python train.py --n_layer=12 --d_model=192 --n_experts=32 --experts_per_token=1 --d_expert=304 --d_shared_expert=0 --activation="gelu" --moe_layers=[0, 1, 2, 3, 4, 5, 6, 7, 8, 9, 10, 11] --router_score="softmax" --normalize_top_k=false --routed_scale=7.57 --balance_loss=0.000251 --balance_bias=true --router_z_loss=0.001 --init_std_router=0.0158 --lr_router=0.00109 --n_head=6 --n_kv_head=6 --head_dim=32 --vocab_size=16384 --norm="layernorm" --norm_place="pre" --norm_eps=1e-05 --positions="rope" --rope_base=10000.0 --rope_fraction=0.25 --qk_norm=true --attn_scale=0.177 --tie_embeddings=false --parallel_block=true --extras=["capped logits"] --init="normal" --init_std_qkv=0.0259 --init_std_o=0.0259 --init_std_up=0.0259 --init_std_down=0.0 --optimizer="soap_variant" --lr=0.00499 --beta1=0.95 --beta2=0.99 --weight_decay=0.0 --lr_head=0.0112 --grad_clip=1.0 --warmup_steps=50 --schedule="cos" --final_lr_fraction=0.03 --batch_tokens=65536 --seq_len=1024 --doc_mask=false --train_tokens=327200000 --steps=4993 --dataset="wikipedia_en"
Below are experts of layer 4 (counted from 0) of a mixture-of-experts language model. Rows are named router (the router's row for the expert), up (a neuron's input weights, with its number) and show model dimensions 0-191. Each number is 500 + 25 x the weight over its row's rms, rounded and kept within 0 to 999. Numbers have three digits each.
After each expert's rows: a language model's description of what the expert responds to. This comes from a sample of Wikipedia text that the model never trained on.

# expert 21
router:514498511520487499529514515533532517521498525516464498499478516480478517456516497482511478480497482502521476469501450498492525491529484542618500532490463444523512474536505505504509485510481525512527494508499479483482483464523521499534475512468521462471497522491533479481483516464491523484525472465528503478488488533479505479490478478509524539526519538468480508489539543529514526464515500521510544527480478506478472506509479477486522505476469536468476480540525496525486523444467511448476535524520464487539516471477493507520527467521477471499483513503462492507509503535486542490
up0:498478514496510490527535482498456539527529523518525528512495483484488516496508488476445512487473510512476504504497494479489533514498506560500482506521484495514502476459518503460492487486508504490536508490525473497529470501531451532514499514492516487485505523511497538502473477462511508539502507471475474500475490518476499502495504509499519497516481527473467458503549485488505503492499472582521509497493498490531541458486505532484518487499465528491513456424495498521485507527526531491475458539503531463489498496514534476547508452515516444526483453593547543518512504473482482478
up1:466541476459500510537515509536477472545485461500494500461484492493474526480492539499504485478502504499500486457519527524507456506544511470514497504501477468475524486521507543535499545496512489448512493517514492491531450484499480517510535463486486560458513559480491510508496466507487539481562508497498501491475485491490498547514490509497481492517556453469500480510465486514494525493496473465565517471529500482480511515544536501483511510538472498516491512489474475514495492506468507536484456524506507500501480439484483477521504470481488444560499518476496510545479505494530489472
up2:492499477516476478511495473487510525523500489520524491499523531509539517480508427509532533458548507484535491484507479497481496453504484503526507556499484460518520543534512475502506521460470480518536492482473457484543483489546451456491469499477532475458537501521565491505483536494459502527493472499474511469475531535512511524516496472500474542510487531448524519502509505494521508480487483495518518516519505497471432528526531485481511496474501522494464499492522506533485486482497479488511556515547498472488505483502527478468501520526476467518515525489472498502543525506521499554
up3:515463518512490542511490508509518497470520508505460456508486462532491468492519468510527536487481498480505518465524525510483559490528493507510494494526473474560511473531501496513536538525504532506492498466525488447485509494471512562485520501451471494490515485499551529531503460456485467509533580505506526485509514496501500491485482538494464504521499487485482516516499506508500492514475490507497506504493479490456457468480497465498499562496479498495488479477445545518498525498477470481533500508489470486572478482502516452498507482461523496513494490511486528490525571508470536510
up4:495528509544503493518510490515471519533512516540503515528503461443489525470488488489515488506505526518485493480490479478536503492477478537521499485502474495518486480539488481484490536501470473514525494534502506506509483475495547497521517504441476480512543526502512530498466525459515457515517496511522494524480496524492499453495510490495536496503472546451496519477545554487530499470522490455490505517507523510498460418519544505517518506492481492471513534560542521503498514440471494465438520482489500499516491499481461478504530512512517480512498429511470507525458515475518520531
up5:491585449487547502492471491497501531517535531520502529494503488509486504458493455504506491505496522510536452482477468495513461490459541499595528519525511499469494527474478491508514456498482530530557471519510482505447492527497512491500503512483475486517512498490477459485484483463538505510517507502551504495480483517483469507491475449459495535487499524470497495486517493527522504469500519533542504464468469477472482501472484480477471476522514508512456513526477482502502527491486473496528505477475490508502526504539520460540507457537495464492483493494486529529492519513487524539
up6:548486491525506439497491512506494512535513555512498488524558485535461502480498536522479495530466499515506532482507456480468495492456521546535516517515503472509536506525491483501498506499524522483515537470468522509485468489504474422540492509552472489528480525526535421504493477516495517462511473521486473520487535487491479535507493465485482512437480511469506487494514506502525464507479510470526481468444468516492487506457488475538509486473475509490518494514494520505508477498490513481504479543497532470521470455496509534475487536495509499480485543497532507489502507506486548530
It responds to: Small numbers in stats tables and chess-style 1; cells, plus nouns such as office after post, season, station, No.

# expert 26
router:510500496545490498480503532509493503499500473534478478517488538489460471462484522496461493463454474476443531509488506523468541471517443489552531535483562494504521493485491519481497527542518531523551504508467497471492528490506482526466508562532499503478494511506490478463497455436454521515503466509519496486516503497492499494496457546501503546491510509509466496507519527490460573475528487499467506537477516469526487516505461476500518530485464480481468481526541501483509528490500509502501508522485521507554498527481516494485476466532498495502450524502466492499506508517493500492
up1:489479530506520513465468515502490512498473521506495483511495458516464511471491495516490496503458508497484519598525547532495490504481518506484462515511511491533546498491461487496514488533522499494493483527488531479476488477494538472502514531468472461554474492470473471513527511457443483498495507468504475483505512472466437488505525472505488527493524502521463500470524548497474484473517524478471548487481506501508488519522459525526527511520525478484479492502479528462511478502518521427508474525483440542503488479510473499524507528533456451524501517517497506500499524487479531529
up2:511459446515461484490473468501477486494492525496521505452480466525481522480479493532472457557504484494475524504508500504528530493503492513505525558518499500466540510473500476514499531531469489504532469510551503508490508502504497509566520486506449524459477531531517495501505481502505513500499485507522544476528497527442457492493483474511509526463512503484517524539491494527471539474498482490489534488504500495526476503520527484513567507481540498494494485475529474483490506570497521465569499538520507522539498501504539443492487476462487508494485509514508480475560496513472492509
up3:535483510444453483519473475521489499498501509542533520533476485496475476479501509493494482540486480442532486523446513507485524511530480492532505523518510507541500473501476524487525481494512512548563459448483506489497534509507525486505511501524476515536551506478530486500523466474486509486526488477506503486501448523455499476467513487477538508490489508492457484514491538505494493511507480501514480532474501492506527468522517512465493498547439478490523515533557481487463505472514504482532517492505554501536486491474532445527517461543510516482487480480485446527498507549500509482
up4:532498439538518468551462528506474545522501493513488458520493475502472506464502506479492483492521475504459493513535488526522510513501488519514521580511519520513478470525488477508466491513514563513488530503531519499503500523472495523501503525524470484484459485463525546467513482525489464497482489517515512512469501513495474523482510508509530546476538493488421476512452498461501472558529453494483501500491547484503494533497505501493514462463463458501498471511487492529458537508493486526520499506511507505488489465485496511493540474533510471528502503505458507545479492550517492510
up5:532499507504496530485533524548548491504503475495496546515464528487458500472494502505461491490453456504501478510450481462484492463486489517535491516475501455516496498513483471510498535531516513499510495503515452491474511516517467468545489476499502478511491489520475452532495479476502532529525472512520505485496495481502507554550476479440511503478537503500493482503481528500467484494454473484460528480486514413500482474479504520522473533471508465504486501519501510488514493510527516517537523534517511481514513492481487529538508496596516490536514449500472479508464489502490519528
up6:488501524470510471511481509484503473522506536496465492501501496503468464489487508509550508528455473462469478508534499507508536479507522513529465507507510508517486525521518524485525507543539512496483538490497522489514463470463500493465489551465521474498514502530523461491543481505475483478473523503505454516490526527529541504471486477425501470512502522441454532519552554493531499532544514534505527504548514479497506495520507490524471533485488498519473470489453503488489467505509469505478498538523502528509514493537451453500476469516493464527459511513489486472491483461477506467
up7:515550509522496504463484516521526545512470478510473533496504558482480512460491499477511501482530466488462497501466482511475522454502464513507550487521504471513510509475486484491470522504522532490533522466497534468480500498478493528516454497493506492509486483448487488510478476434504481498537496550522520535455541487506494541489501476527528496461511479515477484544483533498457490492544501500474498543467500524512523488473496445503522492528549490487456478503490495490516512479551482483460519502519502512524532491521543478521474487511527476528468538489502441518466470478482479493
It responds to: Second word piece right after an opening letter, often in quoted song titles or names: D-en-ver, "D-a Butt", L-a Mariposa, st-all.

# expert 23
router:522507523479462537523530516500523514515475497520468514502469518471487547460548465459513456482485482469532473482484463512508465463532511515517481537460504467518518470520513531502527490535494525489509486535493479479472481480540532517483468507498538462521494546487521468498504528510482518463503464477518506462518478538477509473484478524519516528521531547485493534479498543536517530469544515519506515517512476525459474540539480478463505520470483502477480470544516482510491516494464508474474523516512467509535501504468468513513484478535483480472485524532485471495523525546510526470
up0:463520490505432509514498493485497513511507463531491510469483518457534511520506482468472502487506540494499468493489520520473471454458511499524488521449511476518545486522492454575553500477500478464496543490495496531515481511502499526480479486519504463523536512542494491505475543500492484476470465483513502466553513501547517508532504468468500522476490495500486464500564508479511530468549510488461496501472498478527517529514535476493435549497516517491486525505523500523493521534522453507508497482470525502517534532503505514499475529504488467465534527473510486493493463509472482503
up1:470519501474455511448495503476508474496496482504512503478465516460469529549465469551507488514516523509498495516483510448488484499511498524473558515482499479538511500535485455503481517540505468528488503541463537526508480498489526514439509484523500503495519499495519482509470534537442500481504492479469508489485499538512506484503493491493506484493526469485499526501459512529472476461510524476502479538507514562460526497508467526479555527465537491507478474518516491522536496499504469514485476479509532497471524519465460475532489502525464466472553512460498518502537488559484525510
up2:492479512530520456542535512495490469509456523542467499522518482472519505475538466523487478487488483492467492491465509480484480491475537517496485477499553531448513445495533488455472516515485519504523539541506543500496511506481502483505461533520505463504506506500460474470520489471494494501511499497495533486512492493492517511552506544536442503562490539513462537510505508482495499468487495512451507474506499506494470483512512494505456506517480525508477503486521505530520485454529507434511490510508552520519469538477484518480498538548484488509512502475491515499454526486550443492
up3:504495481465497498478538496529472471525491517523491510465523520502484482533521500501504523531537482529523485462516432519486472512509473462491514518515507474529492495518546557524449512514510489504518486556442512446477524506507511500552477484506516509497502509537513508526446496539524497534452526497501532516498475500458538499456495506490473488519502462526503489458534491491491564455496477477534541553491470478520507512513460495500440495565515505487507458479503495517496511475521498488486473505499458506500519499502471530505522481505542499485510494506521516522498496546515511494
up4:493528482524524476497504459526519538511509495490525522473498503480488536487513509508496503509439444503497566519520493498512546489536501537506516480517505476444487487446528477461491504517540474496522441459535520465472483464535525494511477492542526471501503528514563508470504516496513468547491511470490488479501476481513493467502469524515486493497511518471504483474503513482521485486521536558451532533490508488465488541519455554457531508468488505512475497470506484500530515493474491506451489523495507534512484504485493457501485489517536500510473481468476468488524511484506532473
up5:518512523499526469506493521491569503509490512502499514496491484465500522461537503526527490532495504511554480514453504470497482473563510508518456536423520485508449492463480501454552479554537555531531538539487500489493457481503486482478505455513486522503494546461495495489481497490504428478485500486505527511476500529502516456510480493498498527491535537487516530525516514535517519505514477501518521494512468478480516487513501487512483487495508523491521497495494506481520507506475488508466500521428506492453447494504519472534510504519512463453488510511467513501503539491508484525
up6:485476500518515520497474549466518523540487457512489518520530490489510513441504469525512461496505447496496531516485476526521494490514517530545518438491494476498474495507520493512521454489528496512499467496455514504454468524521472539497523493499484502452523583509551471479480520501529515489515462438485472481536465528465496455481489525472511436524555480513476479500471520486512489531496482498508496495499474475480512544533468519536500509527514471527485469512487503526468507520507514530460524495508481528514475510480473506502487512498477526489487521508473483534500525513481477510
It responds to: Later pieces of Slavic and Thai names plus place and institution nouns like Park, Corps, capital, Governor, Fort, and number words.

# expert 9
router:515519530505463530533531525514499526509466514519470499502479527477486517454537469463503469487481479478555482469476471509494489471515516507503483536462493469519520478536518522481536488525501533490506491516501469487473486458547535504496482497521543469519489542465527458479518502501486518474499463465522515464494464528474506473485490504522519535537530520482494530477479535526525538464525517525507495527511454514469464523527479493469523521474490517449475471529510468514502512512462523462468529524516487502529508492461463525531493467538487469475474522526494491510517522538499539469
up1:528481500493520492485471486480472492493517499488483517533521494523555480508486516500487505495530486487515512454428538506483545491510518537513501476479465480495523495471499496480529469484480519460476505521496524493531570534471545521474500484494495522478479516523533515479508548522504511501513526471509482461501486496477511536543511501473531497488565484464481449509494512476538478473491514455480525516466471506509477497520480509463504521460493526496490468522545535486530539542486503467501498512515505479532471512440506478523512461526534491463505529498518468517544494509504531441
up2:537482503453475520536509518510534495539506473511486490489496515433483460485488481517444510508527513522535488479498480483529484452490469521519554474515465450506494541503504493525496519495494491521497507492530486477530499511525493523523497477529478507501526495495555494483515502488508474508481458506485552476476550438520480539505458481532478510497510538486512515479466555522454504501512481513525505496543529511528540503514496457478507503488507534435496478482533479486486508514440483467497505496472479525484490518446517494522497522509531489485494539503506505500524492505515518432
up3:514529502489499491517537509466500534505540507482484495534511525480487477446524504515517456537481463512474467485509491527512468479502476512530499509495481482483479496529530539494488503558492493467508462510493478519537481484512489505474512486466504459479499501488556475506493478486465510440536436522505513508475501513468471539489484477467477542493537489446497490486489570523509454528520524486514541481498539520465526488509502474452523491505533510463512491472539495434512533490499475478484547511497518537537480511488497476501501487512491446476506511541507502501512504507538515515
up4:488496496465488503508462499524495498530516528502505556510532481485468515410485510472477527461536545509488491500515486483500485471493487504524521456512537469467533467500519543521496480511486532527489517517476488472524492518472511526503461523481496516487476493492537490508502532530496452508478509456489490489508502527541470492488488497485490490509543497483483498542458520541505510455546524523496477485561497473512497519513499484492526481524523527500503499524564527509496483529497484509478487564448525463520464466491531526510510480505504489493550522530495459513547530467501511467
up5:589497540485491473533549530512503519491578522508523483497503521524506509494475487447506501497498501480543476483475470536512526501500465474544470495574464471531476520533527505499482467499553491509481515522474473481496518508501490520521473487480492526538507490485489458510505432528480576504493486440485460479486548487510505469488507492505467529509491511495521495474521503495505493532492545471465511462491523518482505492500502478506499508532506484488522530508502473540523505530472492486479476495490493515515500530475530450486512512500526480546504512502526520497525494493512500478
up6:511505520542462577439516502497494507492477539519485505472504541426533498505496507497491477495519475493504492452453464461534491530530519525471478512502500522458535496519530479511533551552505495496509477481529535494508520490469514523509464479465543498493512497495504493496497492507530526500511506457482507487491482513525486470509519498486465479529513520462519509490515516510490490472506489559545513469536534496493497493525532494485495516532523508449437505469533513544499512459483505473519511518510509504505504480476494519515491530488500512497513518585474510484501497519540491545
up7:535507507524469519534507540534518548476540486504530512503479527475497460531528546507506518474552492511459524449511475538523467502484518460471501531517505531486532486529503536471496519494459482531498550474533446489507509505492510503496518437536502436503542498446493436508522475492463495490563520492461529502495497507466497511498505486500461505569518495522496485537474507490496504487487508535492503516493505535495505506490506499474509513500512538509491467528478519484497514521468467484476451467489505488466479472528487483511472484492488467479472529479496517496480480518507503514
It responds to: Content words and name starts after the, a, of or his in prose, such as return, different, interest, similar, Los.

# expert 1
router:497512529495466523525528533520517513508464495517464517503472541480491533454540473468502470463484480479561482478481478519519485486517517508515502541467497472498524481518514524483537476528495525488504495522517475505469486463539534508503492505503539464521501539470518461472502538499500513472510468476527538469496464526476521480486491503522528532520529523481499537486473526534545540464531529525508528517505449517472472518522472480473519522469466516466483477545504475507491509489469537459478530504508472504524506509472452520538486474535494471474478514525489482499507526543503533463
up0:510482551492511509510506508463519463491532513497489541497520544477487459461498514517502471532461459510466459529491527492450457491511499514533477502514534481495517473492579467466462526546488513513488509547501511481501493499500503518479490489528527472486490526474519453523527524487462540500509451571511494443504520478516516494524467526487486546499518513528491475507510525535547482490485526504483480495526498519492502543485499500465542542467540519520506465484560520486483516507481459494499494508494459525506520508488464495490497476506534505510506503511474526505505518509539517496
up1:475512502508497547542512528521538470495542487531454478494532510503512486528531509514483489517497481531479500485510550494491525510512457502519534522513483509507501502504530503512531495465497524489477509526472488485501493501507516534524487511455525475473529528482509498506501517511523486451490470456486449495424522510539495520503524545490477444490515521469496480454447522544495499477495538532459515530503450483503496467518534486454552485481547500467503490522469529474492538502464429503488495491496511536511499504514488500484535527504502494499476477488539463503473493471486532527
up2:506489551498505485502508487549466470514472480534457482469474507453487484456525509468512489523528524529554516496482511512496478491476455485525484491474506520517493514535486504501557527483471441520485502540513485481477553496514521513534486518477507536511465500519486478492520549491478501451526477465524468442489507515499529483513506515517454493511522443512491536512505484495457515531484462502534502497525520504493497494555521516476494502462492463540511477507477511502481543494525502542462522513510523484502479522514475483488537531535487521487485485526493548545530477494476486530
up3:488525568487494517477494498488535480473554510476519493532537537518494525510529464473548489535528492522490481495474495484502484470473489517496476504505470453436493494500550454449493511484501457486462505486497526461509504506486516530491513515514504438506488486473514489525487482483461516430455516491522522466497542518506499468510550533527514500543482505485499461503455514506512516474492540526491498493508520508534480542517497506476472507449494544510530462459454536480502505494499491524481528504537510540511514500511499485506506508521512543471527497532526519515512518491490516515
up4:489535519480476486526514488491505499498538487545484488478475513542521507481460491508488493515485512519477544523459543526503488512500476496497502510472489514521543481516527523550486468511493490499475479536524533528505480504469495520492518550491538476489450477513463474440522540527461508510470480496511443496481519545538540506508464487442465517530506481469524487519519490502476467504519465503465493500496427561480483503500466484498536506501529468485472487480515530495506454534503501501530448483499537516528493508507507489518496526528523452482507522504476530500516512491542529512
up5:490459557489455499483519519480531469519521528510494523497478528531472471503501519478516518506445483529466496500496514501499527507560487497472465481534498499509499473527570488492491511491520526510501472510519520490516471506485502517479462520497526488475490506465462470476507511501494501485525457540486484488483497490466497503520482513484517550536550451500458497526452506511496482490521493522529470567508500496491503532513453524532491487520503468482501495473513513462503488490550509475490488508515475509541488465431468566545482513502486486504472505523477494503502468536499535443
up6:503485517486489515478541505517487471487532491491517462525480475516493481508496515509497492498484476515460524537497525461516482520538513508447516533461525520512499476523467505473456486540534517516465496497517536477518495507481517527511484495535504518497471531497503492520515460487546511521509462528500504485504499497494462520499489516521549485507540473489491502527520471495511506526511556536525500532549529519461520507530455528551451534457507530513477456478505475491483479501492502482483499502558463533490505536488494567430492506478523493485460512465452499516545484514526526474
It responds to: Assorted word pieces and stray tokens, often in coordinate lines, sports tables and names, such as Fin, che, ugust, 0;.

# expert 7
router:490528506489475520523522509489501512535431527521473470523485527486493518435521474477475487499492449535503488486522451515516486478516531498534508539472501494464517481509503511523541471518483523489525479512519439498491473499532516495471479519510528462526462510478531472468490472510491498474490464495529509495482482503468486492480494464535506542540514563471509510509508553525542519477535524534530528499473503503491458534500499489464498479470459491470493467556521492477510501483475516476485529496494484527523509518487462497525517496520502502463446508531460474530483509528462496469
up0:477533508499485516519533505488513506520459516483477506510458511528473506505538518491507521524485472526488470515499435495499501503512484528504467449511561498468467471536508454536504483481516506510480526487515493491538524516530514534493481535485542471487513489534488543495510486470507480544491514484467492511476512519481443452478491493510513440499524533466473503527518552518481498484496510495476514461523499473505523532485519481497423506520524538491521464522488503531496537485474539514495505455521560502462524506559505513482502484524473490467525477504511465508464504467505522498
up1:462523478528565482503496495522435543546487490468461484542496497532529476488495530495450477489485482500488543508476417487496494503491479510526525517520506525455480484488514506506507479485468481508497512516532483514488468502525491499481496528485505500466472470529521497495491471492513481558514470509509526513453477488484491562442515500518480528541528476501496485514538552508520471434519543464514502516525535468485453479495495503494466503490458511446493484486479523493495509508496490552487498518478482497504507495466476516512481486531490513488461514496493501524497536481503470521
up2:534472476498495513546498470536504531548514542499510476531518522517504482459498527486484488489483493487513525524499520534535507459495508492490498518531532493495507474478465522529512526499508501485515475517511465468533507447450523460471491472526498495512517508472503481493471449489478521490466514427509490535493492538493517477530491469498489511511530524498496505497462520484535521488497518462476519454524548502483506484515527528533517495541494491529505484526459537566423511473521502537489515471512490511498516496518480492540485496537543505439517477509487472502504498513459511453
up3:536503535510477511495531522487500470502495488538499507522475536516494471496526488535507491544475512523514498484509452524510473489479525535475503435503484516489499478522461505514509478511463547497460494519528508543480460530508481558537445529499523453502515475479469480496488460523493471488484490527474527517465499503474458428465487484492454456533462508497503466503494542519496517484522498526536468524489502483475494514526499521503494480495518523479491449490533508508507485472468507530523484478536516531452500540487479496472540475495529517500502482534509532502467524461499479538
up4:468500494451504510499500507505500551513479521484545495529522445480496506464485529455471544473466499499524514522517480524493546507478517518476489477494492480490524502452495466533492461491524508542504489576474523477490491498442502495516481537508472480502500464504495536479489486469502485516489484513483464511484494538492481496474496532505530532530506521479500472520498474540517528498503523528510444498513567520490490495512483531485528553491480476491488463520487497511515526469509539490480472444538459496475485514447497491530459540500518466495550515475467479521475498507475512490
up5:473504495535481480523507511461478477456511518478494484505469508470507486457515508512511490487470516504512512498488461535529500500542519524500521506482510474525522517508465547543499518499554483515487520527492467484491513456535524469490448497515505486467473521535528513517511481482500472512507507451500570508491509450466465479434508467543485518514487459509482531485509513525456489521503539476515492438494477526500457532491533507505487471465496483500508467528517530432505510475508471499520505561484495506498474485511483498511463508475505528504521523561474494514547504498498509507
up6:522544473504506498484497511520512511511481474539487517525521498524512454484536492510454528521469506537504443465556475540461473473513501473504516523531478525445480487479509472553516475470484497489519481523487493548483493473526475488465503534506505496467483461524531508522508518507499495567472514506522488486470497486507480507496500460505455550481540475436504511496482500512512465474537518516508474498527531498508493536467508478445497478501521536509507517506457502511510479518435507493499493517503499490507536494515510544502502495537535493530499549514459497506464503515482445502
It responds to: Short letter pieces right after a word's first letter, in transliterated names, CJK and Burmese text, and URLs, such as s-le-eves, h-tt-p.

# expert 3
router:502500541482480524521520531530543515496483496513453520552446523488485516456518480482512480485478480492509454483475485508512507495530489502498494528483486479497523480519541509481519489518527528471489491519507501501495489468525507482549485492509528471528491541473549466495541472483489521489530466479538500474487490539477485454535488479519515538520521502486466557498464523519485507484518514515467549542490469533483484512516473464481553500462484548500489483555512480498512514451476510444485516502522523500541455491473475510531497495518475496463470528522482481486532529528499523471
up0:496483496470495438508525489528492503510482464519489490512520456532523481464510513511508534552489482447492468488537502542501472459488522519478492517475471534470466461547474511504502515481464482513498456500486491483484491516477518479508494530517483475508451481514547513500515474482539497536512535478489510507511515486480492517524503496560521482507534495468491444469450477504489508516458502519470528507468505526514480541520503488516513505532521546501517496507540494507527449535503499461543529544459518509504520479481520449461531499481485506474516495491474503478501449489443508478
up1:541545515509502507526499514518507486536524463478464523512498543473521508487511474501442516487461498519488470493486502482468484500492483499519505481505473508513535539492503552522510517512462493530474514518473476543486447507517462518497475467499479470434514479508505520523506511462492500512503448469546491498557526495518502463515475503497495508506515519507495476498547523513500515506487487539526454499501482506504540521503473477526535465492542567492466480445512503479525528490510476540510504503518480451521534506495511499509473474488533493485493531494542433489515564527490524506
up2:501550476508563484480501494497487512495487512499508495482528518492534512508535511539473506507513509580514514512514504541489508512539521500466512533467528439495511506498551542461498524506499498473467506481512471555501520513524527548484498500483460489526482487495508483507472544505503511506525502468496499490530494518509528491496489512446501530509505468526482518563491559519495498502517540495505527472520503501515523494508460430466511449513483488478510454514459456517494511528519479524495539509487527517463472490467457455512467492503490512457483509485495470491510520499480457527
up3:471513489473498503504505476461481511505507512489484463517530515465546523479495541467502528524521507469483496493540482510494480506533495465490495486506461475538516498504507520444532518564532549501493480532498484533507483485530522506546501517485526522518448537521456517510459539521497524484498474525497488478492467510500513508519483509446505503530487504527485516462530481465494471502554491495483487478518515565469501548539472574470516531508486528509493478521507534483514499528491480510486530503519515537484456488478520507516464513502485515473486544473473507473528466488548518523
up4:529520511499473519549502530511463453504531489489508451506496466495460499498478497508522494502479451468465502486488507529454516494533473508505506493496456485486515499515492493457554523527485500543540486559529503489515567509469458501502512542472463511529529520494509508497485492520508547517525479493476515470494491495456509543467505491525504515443521506528511492510519482490491501517530512491470514545502535472556505489466469541474482537505520519478498512527464517500510492507547453478481452468469506487532457506486524513528518494473498460502494466460494484526524518540495493491
up5:478475477515501542479489516487469502463488526527500457503504532539449489481473488513491525488530505509444512523531490540446478463499522487484501492524515500517513506525505488516507482528508496509524500483484507495487489504472494500498445523510481500488484526487484485505442465498478523495522495502529474466473543468551512482506430504459484511450532490504471528498501447457490511443496482522507494514483476496499461483494462531542559491472488433492480484471503489516494491525515512447538546492476471496517530475481519530526488473545449498502502511486521510526501508514520485537
up6:495495526525458505458523571532489516496483488467517510519508505494467474469485475515489500485542518500542484505529493503506518501514515515513451479485549526502507439507482504498435521505500548462503511508479496518524478497538517444493514476505526529504524500419488483497509473498517516510496488461522480483510465536457494466488505508513522485493504501495475458537493466484467509455465504499525530442524524508476523500531464497476495506534508490489495465509507488444485506534505541540488498526502524462521467514438496504492521520527510477543493468491461494518480473506478485524
It responds to: Number tokens and "(" plus digit in tables, scores and parenthetical dates, such as (3 title, (8 October, 15 | 45.

# expert 27
router:491502516474471519524522523525503501507466498506472518486466533489496531460541467474495471439491488477582500480467480506528495495501533492498500532475492483493511485514503522488528481528493502474500507519521480517475509475535517513487501492502530477543515534468509459448498538507509498480498479474520555475487468529468526489461497504514536523513532508494513528493465512531558541469527515517518558503497438510468474498507480485486510515477453519474491489545477434520490490471469533450487523492497474519513498512491455509542481486531489460484490496510485499512500520539495531472
up0:557498533544484466507498466541518497486505515511499501505477484505478513511509456496507493490473512488528535491518503492522479459505479521503511449498506469540468467483477480498498501535465521539519512492504510479507488460507510500511432489494541480543515493519516505532501510525475485555502506519535466495484506434488519488541571508503490508542514515492489456512487511518527515514499530541509489524542494470514520452518483513500514515479492502502504486531501480473562488494478485538453489479511479465461504516478503486515528537488524494457417536517484460502519488505551498508
up1:520479484543484538513525521490520487520486491552475454491530485500508488536565537494483473532522499518520485495468484544496490498503471507509471530475509485508499480520517507515509509517515563487524491535491529487469476464510488508494502525528531488514489525498523474464533543526477504487493466497509486476490495521519531450522513481542494458506524515494467497497515485498520478479515514520493456533488513498471466533500472483489564523493498494481479433517490501514481514521512536453449499515507530495551482499443537554518476487530466444485518516508539493482521534517504543515
up2:476469495483458463502486520474503490480507514541492541523483534473518490496512465522452521547449497495513493534480456457526529473479515507518490456487508487568563527486524509459511477530516507492510537458506477484496491487523487505494519522498503471508491513516512491520482509495516488473522494457508498524530545478479493484472459521522463514525505490465442532469479492498488492496518489513474499521516504516533573523520470501527512525463515450491446479455547494504525458508503473463469510500530509489488510525482517483517508505502532492465538489469487501490472473500527535467
up3:531500541508533460556538506461489523529499488482499510527481507508483515495542491493534487513539539522493443473491530507468499500472512521510496534481502509493544529555457465468558491521506508478475494502512514543478504502515507507495505477502501490483492492496444480500538500505520544471498533464511551501503463564532479488530485499529486503494509474480483452447512463521490516479517491477451495504510493462520508471499473483496544510501493500532466471512499527456487516507494494472468509498495510479511488524545465504511520506504515473533486497563490487473496460465536548465
up4:502521525489502538503489488497504512510520460481477489523477481496517518467552493523519470504507503523491479539514485469495486501585537455477483485536458465528499488521484513473521462475502537494489491495516474499506498479539499493496455480512496527485531484509538509498529519488475471505524488480492492485486463489521463506492475497542495529482492487502498512464505522493529518508528504527464510481532525479515541481465480479530534571461476505517507517508496493526509498476482487492530479521492456549531463536527545494537489451480478446487471467500508499483536541514532493421
up5:513542499495488492474508543502514527465523520482502478500470508477450484468526460492499502593507449493551473513495490457495504496525542487494449556491523468494529472493494506468554509511559472442499461498510465499493487498493486519498471482509499468499483503526522514458489486475514529477490468486546487484495501549474492445490519493489488516480479538499509517516483526497482505496491510486512495491467494501517524512529510525503482486487512498506510478534465480542490554512484474520518493534535528487491502475465519517557469502524535503510463485468518517503504534504512503437
up6:488511547503412488517516528489475524554542537516522507520482470473457538470512470470500479530504522513494482529488511494522450494498498535533467462502519481492508514521548486516538530505495490520521491490490535496510509505523473485525480503479521488507530508457575488509475511482487516506501472481478522524502504520554532454471458469498512492486498513485509511543473498510499498432452484509463514515531462504493510539500512511451479521474523502487480501543503499494523520525509534494513529536476527488477499458497483498508505518457473509502471556499488465474490529497532506486
It responds to: Prepositions, modals and verb-stem pieces in biographical prose, such as in, would, could, reached, ins(isted), sec(urity).